python train.py --n_experts=48 --activation="squared_relu" --router_score="softmax" --normalize_top_k=true --balance_loss=0.0156 --lr_router=0.000957 --norm_eps=1e-06 --tie_embeddings=false --optimizer="muon_variant" --beta1=0.93 --grad_clip=1.0 --train_tokens=446900000 --steps=6820
Below are experts of layer 5 (counted from 0) of a mixture-of-experts language model. Rows are named up (a neuron's input weights, with its number) and show model dimensions 0-223. Each number is 500 + 50 x the weight over its row's rms, rounded and kept within 0 to 999. Numbers have three digits each.
Before each expert's rows: a language model's description of what the expert responds to. This comes from a sample of Wikipedia text that the model never trained on.

# expert 17
Hyphens, en dashes, slashes, plus signs and table bars between numbers or codes, such as AK-47, 7–5, E-flat.
up0:453497392447541593458453496456487462471493513421462518535527500449512561473444515571534462444444438536468464514551473430601496488474458437537432480590487519517472583648526454537559499543479584560475528591520541573562535476568499525579471517555594553525616449522402513555478471516637516545543515427556449448579512514546477527516531459439417503490538386377504465501450470484490591503485549553514520474453475463469403488603483506557549445462533479554524552443459493510484493532473503461511523478513522485380538511523455536447484464499505619529558491552479483480436510484566478518499469580524405530502567536487446477449514391419479450423506511488534429575477513422534478460397
up1:524523438389583598504584474515452499551566453457399422527576591589564524500554521460481451474487463436452465610492464437479449485496528536496458560447444454513481512520471544479589532526521527512481482452422515565515408461636469529484554469468430406613575563518501443447462544493445472460516451383522591623488446520446546471487491436530500526483480500505442516503473533473540437421559421426431485573526458454549475483518466449485422554483555523465589516508601528452460441535516540472595513549503446457476494493595582507554452461524553524508569482487438469394516514437527540470496541519467567494430558450520495517496532589507498558497589492562507473484468516477463456607460
up2:546442520539400504415537515516544579540514487518476456528401518498515474538546454536454509530456430456509487513553492475503383412543497495449469489501467407548474387561466583514501512507506506498524563450394471567520573543550513530545611503538659431482453506513449431501469558501529538502535431506529476445487451497526507471531489436543464530476502594438461549423520432477488546353365488551500613492482377408448554505449523544501580495522564490518535551469518566575542472431552487506496527499469452529635538539457526530502454501405530483480475493462493506450540596418419516502551588523489488536528470541587476486433530542421530407461468474514537501573493516469567483587508
up3:478572512425488432501500507588431520602502496430538520511468626522505437540525513498557582454427551437551515484586586396544495587496472495493485474521489481506549519517529421489469511522542530399551449512428459482405479480478544514480520526426581500550643437567375458516525543457509561511548434494428466510454522636572454572458540577481564621451463417510440510480452494474525460516441510500528542481515529571552477470477413501506602552553464478471490517489469420529543568510468455484483450570510438414443467439538473541511541484476458527527523534469518464478565512418551467514589530353441433513470507539546520510481398604443477494495480517480448552424569460509458514508521

# expert 28
Month names before a year or after on or until, such as January 2021, February 14, plus date commas and table separators.
up0:583485479475566545487449501441419487512530503579474474510591495483592482510503485442536523481494541422483514608514495442550498489527469527466436619446445496524446559463456550543447427459540499541528485501444549609465541551498477507438529534509582429535496488481311527514578406511463552460471524491536482532553485458487519553442536497456454556519527469472481415520465498581584613435523478493482505504442472494542554439453455530523535466485654568477444475499596498577463474479583535564506544439510512423529479555512540528504492480446511529494530496482423512452512553374569548489474517552484587386418584456475451566520508548531462510380401441424497584461496476489468544494409
up1:433543527498479477493561535513549491501454510531436475520516491456531543422499477523577537537467527484449431497528461497459432498501542476530543562519456477370556575546524516501411612495527492443574476459547504573429551503428557442433493518487495433487523510550614510508411584454538528468463402495577437531526513481600472591481587474527500484544561466535468336527492445573441568641511569516486490459564522530474422489469479550421515431495508451494456500493504520539480512565654432492508499336457530542505451498459461575518489514448447445440546516485521493537558506461512516463477514382463587440469556500555507486451551440479452512449554506515438584493593511526559408483478
up2:579479517499592583560534513578469619485526492505404482523491486483505459487492477498555465493509531519428508535387518554517507454493530564465472389541520486474603512447478446486496487444530501460484518541495478457537468515567510469442445498447485430507547537476504512565539549444378467523418546471491491455553564522427477482517432507457484580426455525445469471556541448545464604538538441526448558566678543472482517486520427462394497539436563450345539521445529546492515490523371431532504520532451513534547382502507503568580552534469496511538407483428493535450440528467553612520484436544488488485435412527573481416519533537475489500448462546585540572527458529506578569531534
up3:518394468584462582428481510487482527478526576426491489456540508528475493542455414564493469463582532522533463524474495566437442477519498483521476547473508468499508475540552462509510620442388488410491492362493424530442468515481546441422469479523536469422534525566442535402502425475431480417553553515442545466432531514510535451471569499523466552594490521519583521636530466547485503586539421465461491569575485525466550546481495479508593537510518414503440511466452468511486528544524503487585527458483454446475511542525466529392527490522450533550581494640471566636543492515551505600416535525510529451491464507425527451497540449506562518439480543436575532617499472520512410405449

# expert 3
First three digits of years in dates, discographies, tables and seasons, such as 201, 199, 193; occasionally other numeral chunks.
up1:518581602484468488480519553470431552411533525500515478590554577581521493539635490511461396468461432479551504534539539423439576529493464568444496544530534434574479481518539447461483521382496484481500488501547540385588511471452438518482435443546439512512500537482551536464523500520523461400576546475616492454518402461484441556430607449484502540501529603454487554550403446518544548557474489553525465428557494526432482490457445522587405464492593495559525417502536450485445528541596456447437632477497503548566466428451466460388503551569443526449522495488465530549517444561552482465439570477525435545458484504479536474466475454475532518500504555485524528574504465417543462513470
up2:488437527523539447565512498561619497434583499521489512539500442440558460449542464539465535454635517512485552456467528488546526475508490517544463487498560590468509464565535606498479552402502491472469443545374552516598464552596455412549452565517503450406563524461497560591418492537472542446460448473518498453437514543438415375478447521511547332555452471477555548487548428474487490515558490459504496534443530546538505519529572540507508492464580483492502490476499508538514540540485460410376522565519470410446466482531526456535524500493500464414488508556515566591512490589567422452550435590517490472463496546512489476516590599416419417495454543531504445420458514485532496506483
up3:514551643549482495402493532485463517464456404590450560501480501444461470504453489561482517517494546504457389462520570491481486414510470488409498381482452469535481487564509403438414501541564545473488560467396478498598499500598587532574503586410514478520577489500333544438526451521491519502438547523398466481516479423505513493572559522486459491488506559515507474472528482527434506507592513518502494436533523550497432479485555587430521462529489412527429440575451536539512529560611390568416428464488421514571428566480459522452475531504517502449583503538484563600539453490497530545522503548520501510487487445548476550555449432523543506568546608496539545526507464519498511514426
up4:514513568616519464583486459374599413514482608520513446634539498594408526538488529508523490541533494581495492474435496481492428522550506463490509520511423450556481569506488406496558425592533440503473497580487554441518383537562502435464475587516492544541538503586540516480466537545448550442525457474526492509494511504491458510612515472507491436584454445435504453507530469435483499455520448495481498489454554406496480442428496472450501532482467475525519579562443572425503547488535424437509419468504512512398450427499529510502455561523521425579523448582589496448457466590387567515491481490431544512446487460448515485453547527505492608407475537530562501589538515428465546606504

# expert 6
Opening parentheses in tables, taxonomy and chemical names, plus semicolons, brackets, LaTeX markers and dollar signs, as in Bentleigh (2), (c. 189.
up0:545465480535479582431513480458517564511581474548452527488559518507483469495537555517526479530500573516491537491647555520559524585582525522430497586455561477419494459525505543539588521513589475495539451465531493466544482498449498538542519531523429456588518532446585472493452522447482491450449501487591526518500512501523538483551478482497467501563418427473532483518516481443485478481523513433446485585518523506475545560641381521471411539467509449449541460390567502482491428503485467495553438451532493403530446461451565519384389508530547414447465543394563396488470500440406591490552474462614455524549481498489517441511456513551555608411488487378549500502431474498445499464615
up1:441488546499463508451544561527539487515436534463488514585398377453551558410478515492509587573566521481487506479558473420477550515511439470443518477454551506464506552534476533492423525599535481444546536516450493539572473503455529451386451558511562421449554490469510441515506508593418465506496551539468402541541466488424468358454533346535411474510465597497461519468540494558454516538551439503501552532528545495484487521560392481583567423535451528553528473452529515535478500534526528537374509425489513522506566444356545568540508497590506583474541516452493456470454495512551494482500543514423532591416541570480444498564503512504531503500500468558551472563603477501461415464581
up2:537534514407433471436510465472551483490407525506511417496470590424494431487633430426517542530417480532536487522527522479497495513548493517509380490413533537481487510485457480538560555485580465543496551524534513508553478455459481565516409500482525483548489539439436458571462426419454461467568455504462479515504449449446524427410450509547590454601523477421496450427550551547493538564491484529484453484479550484469452566447508474446603517418535575446546413464485567504462556532563619467501518514601468538518504540576507527477557599506483511500480606419624543556582432444512456443548493537508544430517375501472531429505515475499550579569454535488394525559519527446499571492534
up3:472444526522538621573469603489576530449451527464454583438501470488420499496502415491531479457563529541523501433554452476491595521456498506472466493563562513539494513489478506482518440474526554485349511599565513478516520496525435457569527577570624493530611489490484483538464510509545453519445484561409507509526468444520460587514478484404511485517423475571538446531486499401557471469485480502517594412506618436519518538465462505447451499443512430556466479536393434487435414515454569503503478482442521417639470520479538516475466482521485554496481522579496491539547451372372468423460575476515490497479478602456548504536464631525496496451429542457528536499567519536550501492546

# expert 45
Subject pronouns, auxiliaries, negation and -ly adverbs at clause starts, such as he, it, has, not, significantly.
up0:470500493486547530561462590539428564542465505406551417530476491452443498450556540463503476505489486472472577527500505475609526502476372513532482393480389391500418515508535528498508418517540472619493556503550517562517635549466484466477507439528576419515502566499564462555458496504494478505631473493471519461544538481485457538592534439500496585519464460496518605539622502528574481391447500608522507423532486472478507546555451425551456474544477512489493393453429504492520495493501493431481446555535522490547533497448522495444531434435549544519454512482458544449471529554463358605447606523578558400494489505451447472411488495499503435533529517512479470578455513449492562535548
up1:479458470561506458483515500445484447603405437459496474505496562579455549440491503445498543543503447536560480451536474533530543604516478537556562511503531448456522462488533622519495499524559568397548492532534451428497500475509578504441456424516513526519454549598591421461509511565456650460433542502616504501537552478466442535464447531437475477570468450400506530413508533456541528489568502498478526531667526500544517496504407523540460534567548407446542506522464367465512431499524509508446534545470443499457550547551438462535542553497401371512464463419502501473492529464421538429580506543476544416554430510488557547487520541572500557474456571454498486429475440506479548450443
up2:470504598479525472532530505462504610544530489516549535441521491513559476538392513507476520517514475491506527577463464399530508493407534483434393519454429403521498520490552465423590514560454557541450553499503485488593573523538490498446562494563602552489510475398465500473519536575532476451558500481613506463525578548503410523550499461484443454517570524518523487450477436502553457519516576388456562431449493559450437469531429495486456468550474523484544497482465510386530464469533551470472390440613521512562494515514530463489428534555417541525485579405505400471490486616536464525607504516499545494486511531486531405363457500468539559454526445612468457518544504421554415552527
up3:385486610434465505522479524478433552475490467539462527470368484547508537563465513523512433489477478570512527503396588537639547471474467487547443459524427463484552519527436491452425412489507487501518604514472451538622462392474475547493524498514597482573498400521549454476495506541489632444496535570484505494493482457526488520472544518472427510501491513517516474582554502463456442547487563523461551429536500536580550504460499400500481403544543409499574457595467485477474504467481479462429451504570465455479594491443518514466502418491400556564552446557541507548572607528547516438506452420502492360501562564491551546484515580442556449576464513519495533501578544525462474491446

# expert 16
Numerals and number words in tables, statistics and money amounts, such as 50, 7.75 million, 000, five, kg, miles.
up0:485500524522511530497482576508564495558481501558485482515571560469522548490456540523447505504434571474553449629555516541503564441533548604453439556603403468576508494549486484536550487449448555554431431473497559503493525486378519488445388534542364456600505437457471390455570544460606510575520509538482553531463534531471494447537511488570460517497475433422469499507536452490557546519550575486420591521475528497399563503511486506534522510527515465490460442465517514495409501509474592508534501554423553478435504599533453462473452482471438556420464456522483408447479523549468528457571636573481422505514557456463526453437557514513474507457502488419433567463421463463419561521417
up1:547511523481477506364518531457505573576595503497470459500542474552530523429478454486531486563514563452570485535533546405572477427402533518550471561508507569493472492472456431438457635516537543392490496474551595529487486513581474500481585538468494500564534496405471602460554623549512504504422378525443529407455458414461494455443495450497517487477583508436490533511456524514490488492499564478491427482505488503559516487559485521453498557539441464522451542543488506510568457445432484539523499436434498517377539431546590487541580457493596514509600541473541473476456491531465504545461415560438479510556483452476567511419462508490497515582532468497439441585529413406451616463585
up2:523499510469476386630454578503546489484455474409474430549549507464386587538590388515492443530480473522451478451524565428509566544482461486532503481441471584556606564541508570610479486436423484556527538515491551485466446505489412475477453537402547428474505513472451524479544460566461582529471509458506474455600498509464511469482498461556545518523564462477449455480553393527495524442464521529451465481575494476417522483576571558447478468460461503600531491534494574465441488546471453373484536477558514474605493523521470572497450568525608520579500535463533465554544372518401405586499532510450523506540480505482474440494510506537489576586408453508478483539527519521457558438549
up3:434413542487418551562554455522465456518519415526579476430509575482514529520475467546551575377469508448489567422599494491546544495523444469531667520524544497525454547448529526517572551499500478421522459506480563466547553518512568510471486469494439499466462535476510545502517450441476480414463514604420539589473466504433515492431566495534519456553563552418559477521484523462492514469555430457567516549495501590455485425567555470495501498540452568561468507540543594419557568437477354445485510461461448545523561499509448434470630457524496600490440430449497566531468484402508518500526520510494486476459409531424447478469464543582554537435529445500427506430602471541527527513418

# expert 19
Short cell values inside wiki tables: blank cells, numbers, scores, and column headers like Votes, Apps, FW, Rank.
up0:505489501396456550474439640540600426478512522555523481523405467503483552439486542477418435438462523510445609541450496512603529461549555445472414563480536511497440392507438416501412537530534586526475443473462474493518509541504524471494468509582470602518382622553605474602498516498501376517523498497536406507520477485511465546515502613458519509486528494421502513571506514569614488477452474584548553584527483566445468521439477575521519462530545467426517508491473529482561475529513430589491540556567465483523505567503457541475508382498484427467499494498543526450467465503522391467557460468541498500443513555508545521546454502557487479437480387469434566457495428515509525530433
up1:544552456436457493532390563575466339481429397483537457416515397536477439520479504617507556465478542527545438487572521567530441600424533460425501468538508529434500561464519553532566574499458526433507502509399482404387493493495532538511433504555488499500463486508547511483548426445492516451561492421477540502593476523516487442510479429461456538501495419417541496472496472503492587560555453508474518497604480483499578485460482471478569457483417541552562471490525561393464608496505539574556550525478447558547495493471438465524547484513470484473519532512589506599463450486530582542481367453542471520529472597553459522533529517486525479504515509455586584596497528491421449571470
up2:446440469530516461446640566454455566471557515497545456607555491559458430456578511491493528474514557568495514633428525542583495539509496499423482441470449521555489527635473468519527528539419585509558416465529440545464533386514435527470498480438498479521524442443501446408480519496508527541432492523481421472511453460467580490531443547631495457410510489453459481517498503510517533533559483481524531557561422462515511550531570506464499484488550437564589493517472470479422420439490503463530532506584593444404483458527491536508446531542426519475490500476601468422430526484474517476474538478414395511374557546485453511545494535557455540531579494517483510592516507509489532389632
up3:420550459478485528419515423393531513461505507618538489574426543498469512535538493513443472484574572503461482506510528434535532485459496475414470478471507607566501519498501491524480494522517532495476483454490535611486490580502563514471372489471444483523504450446547473511387477510481550497513391483527515514562522546484428515462390466465462613410566474465497448502500451507590539608578487544459501468495494545576541501458471550519463472414567449567450489530569610463563524538558440484485589591520468446556434494531418537480490609541521424567533513510448536548465531667394447438475527471538453495462554516485477423497534570494460453455576527501431498474426559427564456530464

# expert 9
Sentence-ending periods, paragraph breaks and contrastive conjunctions in running prose, such as ". ", blank lines, but, although.
up11:456559427466524482434504545490494387533520458539484495495548370529434495539535527501561523593509456511556364581503510456500514493533525463429497556520486519464415465534590474537414508574487557437461559446593484517545447504459577519502531541421507559474451480522479561425420531473466443511399403493525477566422586496536428485463554507454529585410530582443551462564563549588421454530506470523467443519454485465564571484511374446442473500509508506446548471618562469579553577415467503470488562530466526623580471485563474523473490540564474532483466523488490519472502459469501485545484449464587591379496598490527487493561468452518533521555468545565502473436466481505496494469448
up12:458491394392414436562549521519459574495530495483538500633487490564476430587571556503531520518477463480533467562530480498569471517505544430444535446504500487499464542493535598501449581505595450539469451484511478548517419504506438404538471445417418475491422420398457486500549501515474479592477549543478501492402507573462464493519582515489534498506482472521543512560526528509477469385538523541403418525572450513498619441537477555506444475461507579540516534443515439478520494593524487501507543560585458472516499541460494504418593456551521551565452490522497442469499510528505393508539364428640470552502528448381550474531469604575563497560463441526504491455507494491433484513533
up13:578563478494464539390448508408457514545531489560511407464430509516435570500486542574464413492535508507476485505485471511450472526487488438574419519545458488546516620527505512449492554446566419501487521383483558511365503550497453451568445497494571507417519525413466515497468567512556521488492509494569506501473420559542538543561612510539579474464422510446508511553539450578461454474614554546492500447546507483544519492416560518451543458430466566452502466554465485545467479485470544529457549451534466473521517582441614483492520568416444535537492468505500495443502603401499437440460444382505586560569490535392458451454526522472604531489442434477517533535468548543586589494543
up14:458521500523540446498572527510490463526499471388515558514437566519565512494350515599515540570559541488486549598448526577559546482483444434585492521504540471475516438629351508597522485533512441507542547553490427558438448358597512447579494495456478414540527541568519544477461512522451445563520489530446498417463521529510475482461410436530423499517480498497477472485517534517454525552455575534530477432467497490557443473421450542429463520571482416461447519419560539523501481468528467601410555502434499426535494504530485583444566482456444608588527446470591528465557488460500468505500479502531520483511471499413604510523412528508563538559511444521448530553492505441430518486460

# expert 11
Colons, semicolons and pipes right after an infobox field or list label, introducing its value, as in Order:, Location:, Classes:.
up1:403475515541523504482440523523472482403525513522434452412500471478518484508510492600436488457505495571576423563450509515508445434558488525459467450515511501481499543473574555499556438490491499576481614469630480497462423569459573464505423494552422426500496495514530553506451538524504496426429555614494451474549512491493466415532533581457492522526530483379525519529587513489549519591605562522545477526525552419561454601467519442426482459523587547458520531537472439456522498483427545566491502540504551417432446459481426522466538406541446502505432468443505477519453435548569525450496533494466442527465473517657480545542540420466536603487438403575510507537460546524572541396551
up2:521553550497498522523547487417504610545531469483569432550550414487569466541544499535504540499446455582556488499435482414418485504483497611436490599473488551447522446398531431538487526486599557472488524462453427374537444507548521508564558433517519559539514508399518539486423418485414493474517460510526574543523448476422517487563532442455576479497498503456442477473606574531437467490433519515522499505507452485450531548452549439455458579618577616525514487480451537450437516464526478542475380493557546530538562517530532596486476472516480450464438580443488446494445544488557487466475496408499492533449477490507504485516589526495634503549485481424602417463491500409447557497576
up3:554556530541494462434435429537536496614462554440545508546508477559400577465459486578547513530521457532589509539591497499491537525485446526487434442414519494537475539508488500499515475557522521488468447438575535496500559361492482472553531513460520355518455538549493501528417531535511443470504423542498505409592436495559536441414507594397446537461481502553476537486612497590486457471425467483464676506464469443534497595556450503498433601484448431498542516394538493530448497489435533566408559516457489518453537569521576550529456575498497496497462426467520523475477503393549415486476524488498510440461478561467487540572537460488547558523481591497570422458479468545521460453520
up4:530447463422499634514516498574392482543586500438546459577527497548457518473511567514427532454533531451509556426515497471534500559471581573437468507436553508500448513499506556505483454466511463432539424563517503471575533538462435440516546603499507399594524499514520501543404566431475505396560545460545444544525544509525345345563553485525517427508475534605566540489530451435516452539476530523560568510497463482508387510522563431445530441522536452501510521532511608500518498510486502498475474592497485470512503505561479554456532472480420484458524532366535486423473520479495532490477546518451545494566552513456493522568588483454435451413467434529460484445595516515490431390566

# expert 27
Sentence-final periods, closing parentheses and row-final pipes that end a sentence or table row, often before a line break.
up0:584516507499506452478461430491472457564457442461495524506471573444539566537448538548525580425484502383411460552527445411486493479454463502591516397450485496439507492508453570457592440550585531483442549551379481496390508477495538485553452582493527483495538583551477580534445453435472490553484565522478506519514498483445555483426491589522410509490461484506511414479534549461488522567550523552502540464572483570565528538483552515540512433502498563535521469585468455515490556487428597535607537482476504547429491514400472513475427513510457498541575514506408521449515531390588412483535534451571574561444520510435494621509540470562499483454488392487548479446557468533491495355546
up1:509431499424483479405502515468493575490431477496509503469491416478532542415448449504492560520503565533560535432456476518503501517445441522499492441520514497467481467517425554485495380463577468466575461563572389439521571527538487475561532533495498386452477543523434465540577527502604475503474406560508568415520577533547453516580533532524507538518469516494461525585387505596525575466526520498496493524584511493582485519439527432522563509554417541624501498435602413462571536500430519510450501561544479392526551413514398465494434483453531487530409439531567419597381560565543448482426524561484485523405502534480524577499470491553550502525489551515545491467491558528479423506483
up2:462492478438448429533526449479601491583512453539489530490631486496513383424488492563536580584466578490577531484527479466596509518461576490548497602437520572426511481530537545485456529463495514462393511519469552520494480584505514464541420464525455442529509423512587562487517439457499537430534483456454520432571500547567475530554569543536416499426474474495517506495444439433498475476469518384490489416505449494496454492513544551433399394485548604430500452504487505568518581528579514453487560543548441487582507428557438494505460484529534404562504408505385557526491495485567464495481599416586449408540582543456529552484457437517527487563537486492539482491531591497480524486443
up3:554533543495461515429516469509489518391655525502424545534548472566576519503597602478481401503451502389463447557459479469484464518558496467451474450475488490499521513396553474471437448470518442357533539549343508510554533441538533499515552500501402409560469449468465529517465515494556540536498461418502567491594556539527452507529529466476620516494526570493493538576599569487495526477479524496475495520499553519521613528515534446520487450404446478557474435540491442467540575579492514500567494544465562542540516429480503455533506480537520479446456518474490452489531536504468539472463401444489417477445405579514558560488496489479425565488522504598511520505472438384433607556527

# expert 1
Country and nationality names and final year digits in tables and lists, such as States, British, Indonesia, 2003.
up0:540489509494462447468519432469498516446436492412602476562490552416564459461552493514536493528520512455450496516574594511463539429540443498472502550523413489598559502584497446493519541513473549541443503486372501525484455517481379489541500493459636502568543527490486479472368451480539499510440452549539465533489440375542484511413494552529542523527513461415522489573446581583420496512545564543371607474604483446457510479542517493480544510481502557525561502477506489493584528511448535566435439486438495525490553498428499583469470439574384562498429480556492475526524450484467484604525510561487498517516548556502503503439420490515420526524480544509495575632547376491450483534430
up1:562510486530496491631539538492434484516472475434469467508579326578512504523532510432438557413468530583466509542532466506400610573492455470498529533497488514509519476560460383486473392524444582456501519564447538538460471526477473512606486464557505430511442487377563544562567432528522437472507456424493505494514585427525426476497481490584478432483507489456532562601496458525498434529537544412503466458554418564516488500514524522583465474586461604463525454561458495605524554529555482503481570558508527439486482587507488397521523536505565550477469503476573510507509535521473465534529511579472530459380504526459475514545429415494442497433508512449462532482533520382571482426523
up2:508452547445476486473490555470539516483448433566459358503529412536544410443350470501522606547492490516543528444495472517544411548472552496545466531470514437547513513523542488437495519560514516559496416519580510460499532540560439451491610567563519417449386442570464520365513477505595543460491508535446540480410528444446493476461486418479575524417487455584518482566504469459505472513551571508468524556440498543519490505642590509568508479444586563536479512536449511496529527511464515431476537499551525507559541448497488384556477574456422543561448498516521483479448497584448521521441542522459495521416475483466496431484530549491461509546554479540420570598545454443508454462619
up3:501398489437636477500451437490505490520485500512590445567502399529572468499551509490622566423543531549450568576492468525479404457530559502583544549516555446464488448525570482504437571490606527514405474552469540546420429567541488540518533428551464458548500608456504525513413472547533563557528555424474447507469550573491421461434497497507497536538580485403541527561471370508534499420411491498423523543453518485512514490433473502429528475488496554376542471613538491512550511496566482514522559578526462502442573488484515480488486504551449531501567545517518482496494519456452387533422411394483517528468507479452433499440475587580506529483444470483415464461554544514447525496502

# expert 24
Coordinating and, or, but and &, often after a comma, plus opening quotation marks and name prefixes like Mc and De.
up0:454493559468498521470469458509465465476517524466476543482467501492397426457446595594389501547527469468518513542436432395536582377486455525574533504429483482531551500500507532513554514578409459489520521517522607566517462484475546420529519623541563495520584528452484501520532553524470457573569455518568445519501449521439508497416565572522445514573445514489503527528458567537526474560471518380420570389653485529513449423500512533407416520507557526526514502524523537547455407524414555554558517530459500444563531528498549452522511510387477528542415530457548461540425504485485471508459517471493528576516423467466584485520457539431474483524447530483527564442553507428443406491601
up1:487558484459463573573455532596564441512438555448532473523515513561502426488502572561473512501450532401482453499504465559478441491476507453534572580488461393390450441454453540469491559540541423585571478500501552549518569431548493634527428506470416539529469508526468451575546493524566567588559501492569474610542462512485589440566533487496436517562566396479491511497558560438463442533513471460509556465431533402503499466533466509582456553502543511510493502461460494495447454397496438477531611532521496553566577466509522444559401509566496553485461550533427453518475444492401515460503507453597452545580487465581539452571463469501489464471459435444451413485534442436422494494540
up2:480551484565584456569517430516526466435509457487507493498532485535452537518510428541554537542483574506587488460463411529515423397409515531398474541415523452593599541531491546471522480466573512524405560498578500507466488483550511507465460591476511427487578488528529483523491446467554434487514489454445528506418475553488483474438474518401500494543530415463524423418519577431589539470470416435539515525477420417587526457570461426454500507508538468508479442464420583615539567528571510424495499519477454456524481490504482478535570472547488529475507470555544542541551547496464454441424500519620494465479474448436544534522418565484445445607485461479581464549628564585590480464575
up3:545571508486558559575451488510549530510518500522573464514502461436492425592540551515485431494455533475528462467542425548463570554539510464498488457475489567517482535435545500511537474452559483496506506509460507524653472623565393439516449504552385461475605572570473448455546523453432480569520522547460533440430433398494540537563419484554518569465460468591505513409387482572576433527485513547607469502532535458501485475448473434428509467500422590381480458455440474512508500447487473589550573495465476494567445493486587477462521588540489453488543584472419527488460498593484516541394570553496493467508501472511434515475437561524520535529420427510531426401506473514508500515552